From a checkpoint of a small mixture-of-experts model trained on Wikipedia.
Size: 11 layers, width 256, 20.8M parameters.
Experts: 32 experts in each of 11 layers, 64 GELU neurons an expert, 6 picks a token, a softmax router.
Training: a variant of Muon for the experts, 524M tokens.
Below are experts of layer 2 (counted from 0) of a mixture-of-experts language model. Rows are named up (a neuron's input weights, with its number), down (a neuron's output weights, with its number) and show model dimensions 192-255. Each number is 128 + 32 x the weight over its row's rms, rounded and kept within 0 to 255.
Before each expert's rows: "mostly gets" lists some tokens that are sent to it at least half of the time; "raises" lists some tokens whose logits its average output raises strongly, later layers aside. This comes from a sample of Wikipedia text that the model never trained on.

# expert 13
mostly gets: " |", ".", ":", " that", ";", "\""
raises: "c", "z", "ce"
up0 [190 105 117 122 172 106  90 177 115 170 180 117 171 136 128  66 146 102  74 139 148 162 166 139  96 112 166 200 130 170 197 110  80 144 107 110 118 131 100 119 119 150 176  78 181 113 129 121  84  94 131 119 115 112  89 105 132 128 112 131  99 153 126 141]
down0 [237 125 113 117 127 149 130 154 103 193 164 112 163 130 107 117 123  90 108  97 176 121  92 149  93 132 180 164  72 107 150 101 122 139 161  82 122 128 110 106 115 162 164  62  74 130 100 203 164  39 100 153 115 112  84 153 121 181 101 163 155 125  93 167]
up1 [164 194  94 107 131 115  96 116 110 165 114 127 158 164 115 125  65 115  68 169 108  54 135 106 115 139 128  69 128  99 141 156 171 115 189  99  92 164 127 108  92 115 137 153 151  82 105  21 171  67 114 193  93 115 107 129 110 124 167 128 161 107 117 138]
down1 [127 145  94 153 169 176 155 146  75 112 163 143 174 159 152 101  98  81 128 144 176  80 123 136 134  89 151 127 104 117 127  97 167 152 117 125 131 147 133 142 127 128 119 136 125 134 129  78 152 139 117 109 142 125  56 104 189 103 152  94 150 118 181 112]
up2 [205 128 134 118 117 118 110 161 127 136 130 195 139 184 172 118 133 175 172 180 148 127 115 150 119 151 145 144 117 113 106 154 117 141 150  91 117 102 143 115  93 106  99 156 159 192  91 149 144 135 153 159 127 137  96 175 136  26 190 128  97 118 121 117]
down2 [180 128 123 124 154 105  94 125  88 113 165 120 115 138 107  37 126 129  78 160 131 148 132 125 128 174 105 113 121  92 144  77 129  42 113 180 130 153 134 133  82 108 188 132  80 165  86 117 154 152 192 170 107 109 123  86 119 127 151 163 107 145 106 179]
up3 [173 159 130 161 182  89 138  84 134 109 108  68 112 141 113 142 124 175  76 196  94 143 160  65 121 141 109  87 104 111 170 129 152 125 107 142  96 193  83 121 160 173 154 132 155 146 100 127 110 111 168 152 130 122 135 109 100 123 166  89 104 113 119 132]
down3 [ 93 111 138 143 133  65 165  48  71 117 121 161 121 168  87 144 162 147 105 126 142 149 119 105 108 149  77 111 118 139 139 122 150 175 202 119  85 133 130 124 115  94 103 163 155 140 150 150 101 110 162 200 153 123 137 148  69 139 168 107  96 159 118 139]
up4 [145 120  90 122 150 127 134 124 102 148 137 144  82 123 111 201 127 165 114 115 162 138 130 144 141 144  97  83 189 200 191 169 151 178 108 103 120 101 107 152 200 138 149 107  97  90  84 137 163 151 194 139 176  69 150 151 101 101 131  74 134  98  88  91]
down4 [119 111 167 121  91 213  53 146 117  97 143 114 133 173  86 180 129 119 136 113  94  93  82 149 119 107 169 128 130 195 128 135 161 156 101 116 159 106 108 146 127  86 106 138 119  52 175 155 124 130 186 138 183 148 137 130 167 133 132  99 152 118 150 106]
up5 [119 151  99 149 155 141 115 157 148 139 174  84  90 118 161 135 129 135  92 167 106 101  79  64 101 144 163 146 108  92 178 163 136 131 133 109 161 111 139 130 139  63  99 164  89  78 144 205 160 131  57 119 166 148 136 131 210 150 139 148 149 127  88 114]
down5 [179 175 158 119 127 174 128  80 170 114 160 124  61 136 153 192 159 150 170 153  89 157 174 160 129  96 114 120 107 119 148 140 132 133  78 105 135 110 160 125 171 122 143  97  87 166 147 109 127 140 130 106  81 121 142 152  81 124 110 126 118 121 154 120]
up6 [134 156 130 146 119 136 138 103 110 123 165 138  90 120 153 178  98 127  81 146 137  77 164 173 131 159 173  71 119 107 154 148 208 113 136  88 161 107  94  93  99 128 156 156  97 180 114 110 115  86 132 154 102 124 162 124 137 171 128  79 155 147 145 121]
down6 [145 132 128 164 153 107 157 120 127 106 165 118  99  83 146  95 131 120 155 127 126  37 140 167 164 120 108 132  99 143 103  34 155 190  94 130 191 136 160 129 107 136 136 152 134 152 198 105 152 104 117  80 141  93 154  84 147 177 112  93 130 174 113 146]

# expert 15
mostly gets: "ged", "ined", "ified", " joined", " failed", "aining"
raises: "ization", "eration", " edition"
up0 [164 102 130  72 141 172  92 114 133 174 133  95 115  95 114 128 152  98 188 151  94 144  97 170 149 140 185 140 142 125 183  90 114  84 186  72 166 114 195 160 120 141 116 121 120 144 109  74 116 104 186 130  73 146 125 153  96 138 132 163 153 101 101 111]
down0 [186 136 166 103 116 146 161 128 148 110 178 128 126  93 121 131 183  98 119  75 124 104 134 130 101 103 175  71 153 157 154 171  88 165 184 114 149 168 158 196 148 113  81 155 115 159  98 149  74 105 153 118 115 141 123 126  93 125 124  99 146 150 138 170]
up1 [182 130 112 202 137 181  81 163 212  93  87 160 144 113 130 161 100 148 150 118  89 123 121 131 113 146 134 113 127 156 104 105 116 109 124  93 111 144 179  88  46  81 153 136 160 186 158 158 184 114 194 144  86 117 105 118 108 125 140 106 152 103 188 118]
down1 [172 161 132 168 124 147  53 114 173  85 195 193 141  64 173  75 173 151 147 118  95 150 146  81 187 143 104 149 102 126 120  85 135  81 163 174  97 180 153 143 130 121 169 128 165 171 124 106 115  90  78 174 144 189 137 173  60  60 150 160 152  82 172 129]
up2 [165 121 151 129 172 111 109  98  89  61 101 141 125 160 117  94 145 151 153  88 119  91  76  54 112 150 123 106 176 115  86 154 115 102 125 104 120 121 120 154 171 128 127 154  73 149 128 195 113 193 103 121 150 113 147  98 164 115 140 132  88 118 125 192]
down2 [109 172 151  95 148 108  87 112 145  92 121 153 149 106  95 158 151 160  96 145 158  70 109  82  85 133 112 142 120 160 127 104 121 149 124 115 106 152 167 167 157 131 160 185 114  93 166 140 135 155 160 138 114 104 135 117  79 150  78 169 178 115 157 182]
up3 [126  91  89 176 142 129 121  91  77 127 110 137  69  99  59 131  87 153 115 106 123 198 128 117 124 151 150 130 134 123  74 143  93 139 192  42 124 114 147  84 100 107 133 106  52 107 135 150 146 114 152 100 157 123 134 153 147 106 136 117 122  91 116 127]
down3 [105 123 133 133 152 117 112  67 125 144 160  86 120 121  71 178  47 126 174 137 128 141 168 166  56  64 123 130 110  70 100  89 143 137 195 103 105 118 153 112 180 132 142 117 122 131 174 168 115 162  64 129  98 103 147 109 140  96 158 150 145 107 124 127]
up4 [160 127  79 103 237 194 138 144 118  85 119 210 110 125  97 103 106  60 108 115  97 139 161 143 136 145 145 133  90 135 129  70 151  86 146  95 177  73 156 113 141  86 137  93  96 130 137 129 147 109 148 143  96 143 124  99 118 131 103 167 126 121 165 112]
down4 [113 101 108 124 167 189 112 165 129 130  94 244 114 141 126 126 125  81  92 131 104  58 156 134 137  82 145 127  78 172 166 100  90  68 126 136 167  80 101 117 167 142  95 183 135 119 152 121 185 159 118 121 126 127 171 139 130 119  71 189 135 143 150  87]
up5 [150 125 127 117 159 174 140  81 135 104 129 158  81 128  80 117 110 153 111 118  87 139 124 149 146  53 115 100 178 160 168 133 133 116 132 127 143 154 199 168 138 121 100 120  55 135 168 104 169 161 170 113 140 156 168 128 127 114 117 137 143 110  95 128]
down5 [137  94 142 113 162  81 179 111 143 130 130 190 115 132  79  73 169 106  76  80  86 118 142 116 101 153 140 108 113 167 159 118 167 165 119  96 190 162 117 169 105 105 100 141  88  97 135 112 147 131 141 106 117 144 194 111 149 105 159 159 120  83 128 157]
up6 [172 132 115 121 131 134 114 101 135 160 119 151 150 173  95  86 148 100  65 185 160 173 147  75 113 176 153  86 159 158 165 109 161 113  87 146 119 176  78  94 125  81 116 105 160 122 138 110 157 150 124 136 117 161 130 150 127 131 147 164 120 122 114 117]
down6 [121 158 167 110  81 179 106 119 125 145 126 159 146 148 108 152  95 165 136  76 114 193 140 104 141 193  99 100 139  83 114 152 150 153 164 148 112 120  91 110 149  80  85 129 124 134  96 131 171 151 145 128 123 123 117 105 137 102 158 160 153 132 144  66]

# expert 14
mostly gets: "0", "8", "5", "2", "7", "1"
raises: "–", "8", "0", "uss", "th", "9"
up0 [251 133  87 127 125 170 132 154  88 148  94 202 133 110  99 152 118 108 139  75 149 171 113 156 177 153 157 108 146 141 110 144 124  92 137 152 132 138 125 139 154 124 114 125 129 190  91  85 138  89 158  92 116 150 143 135 102 145 106  95 113 149 170 125]
down0 [136 158  56 162 171 136 151 139 176  81 102 208 137 118  99 140 147 109  99 131 152 170 105 147 184 180 149 141 122 148 143  78 166 124 135 150 152 127 151 163 110  87 133 141 117 152 100 141  90  66 117 120 120 117  86 184 136 133 134 148 136 169 149 146]
up1 [ 98 191 159 145 169 140 101 166 145 143 131 193 126 155 113  53 118 113 174 114  92 157 190 103  97  75 118  87 119 116  96 153  94 148 112 100 181 129 139 153 132 130 104 110  98 126  86 141 175  62 118 105  91 147 139  96 119 139 156 164 104 132 110 110]
down1 [ 90 151 129 152 151 162 137 164 180 165 155 120 125  88 106 126 155 134 139 126 114 160 170 135 107 102 182  99 126 115 121 156  96 126 120  85 158 127 156  88 166 100  92  89  90 103  90 143 177 132 146 103  90 117 101 120 146  72  96 122 162 131 132 187]
up2 [111 132 112 147 138 144  54 131 146  84 101 121 141  81 105 130  91 152 145 163 138 124 123 182 173 104 129 118  28 115 121  49  93 119 147  67 132 153 175 144 108 108 129  64 176  94 181 110 137 112 143 158 127  89 113 158 133 145  98 105 109 156 149 105]
down2 [128 159  88 146 195 106 126 111 121  61  88 124 184 136 112 173 129 131 136 108 167 249 143 145 196 108  66 138 117 127 176  91 106 119 131 110 136 131 141 137 184 151 182  74 126 116 222 144 134  82 122  83 102 173 174 101  79  92 169 130 132 131 130  86]
up3 [127 169 130 101 117  54 125 116 108 122 133 156  70 153 118 140 113 129 137 146 152  96 118 119 131 154 140 128 153 136 130 157 158 166 156 120 146 106 131  90 141 114  53 135 115 132 115  97 140 147 175 154  84 159 154 120 118 115 172 149 117 111 130 134]
down3 [107 191 123  66 118 105 156  88 111 121 139 156  64 123 137 123 110  83 142 140 157 106 155  89 146 185 126 119 132 122 129 159 127 115 167 141 116 118 140 132  87  90  35 140 124 108  99 133 132  93 186 129  59 168 149 154 100 112 171 137 163 147 121 112]
up4 [ 45 170 154 121 208 207 119 111 127 117 150 147 144 133  86 101 110 112 165 140 125 162  53 148 102  89 133  77 127  94 110  86  75 136 116 127  89 109 142 153 128 146 168  94 147  83 127 146  92 106 147 166 138  96  97 134 183 114 117 143 170 120 126  95]
down4 [124 167  95 136 141 188 131 112 187 103 146 158 117 110 130 165 126 145 101 148 122 149  92 112 110 134 150 134 136 103 146 101  92 116 162 126 158 120 142 137 104 129 165  83 211  96 144 121 158 104 140 104 156  84 102 130 130 108 130 120  76 115  95  95]
up5 [144  82 150 135 187 117  97 174 135 137 129 130 112  83 120 197 100 147 118 123 117 133 150 117 147  85 115  80 149 154 127 141  95  63 151 105 122 114 109  89 143 160 129 113  64 168 113 109 125 159 129  87 144  70 132 162 125 193 136 174  83 135 149 143]
down5 [154 141 143 112 143 163 133 130 126  34 110  62 160  86 146 169 106 174 139 126 132 140 197 119  82 145 109 178  98 176 190  79 116 128 155  77 170 133  89 154 101 169  87 103 132 117 166 138 179  66 118 120 155 101 124 160 143 157 126 172  61 179 122 119]
up6 [175 102 154 137 104  96  85 125 124 132 180 156 118 122  76 109 137 149 142 132 139  87 134 114 110 158  78  79 100 138  95 103 198 106 103 108 153 131 109 161 158  68 139  60 120 140  89 149 162 164 109 145 128 125 121 102 166 156 126 131  95  75  84 151]
down6 [138 142 200  99 106 115 145 133 104 157 131 101 124 106 151  68 192 123 147 125 164 106 115 134  88 191 140 120 156 160 135 139 123  59 142 147 103 103 136 151 151  88 109 112 122 170 111 159 125 118  55 228 168 130 139 161 207 118 167  91 148 147 101 131]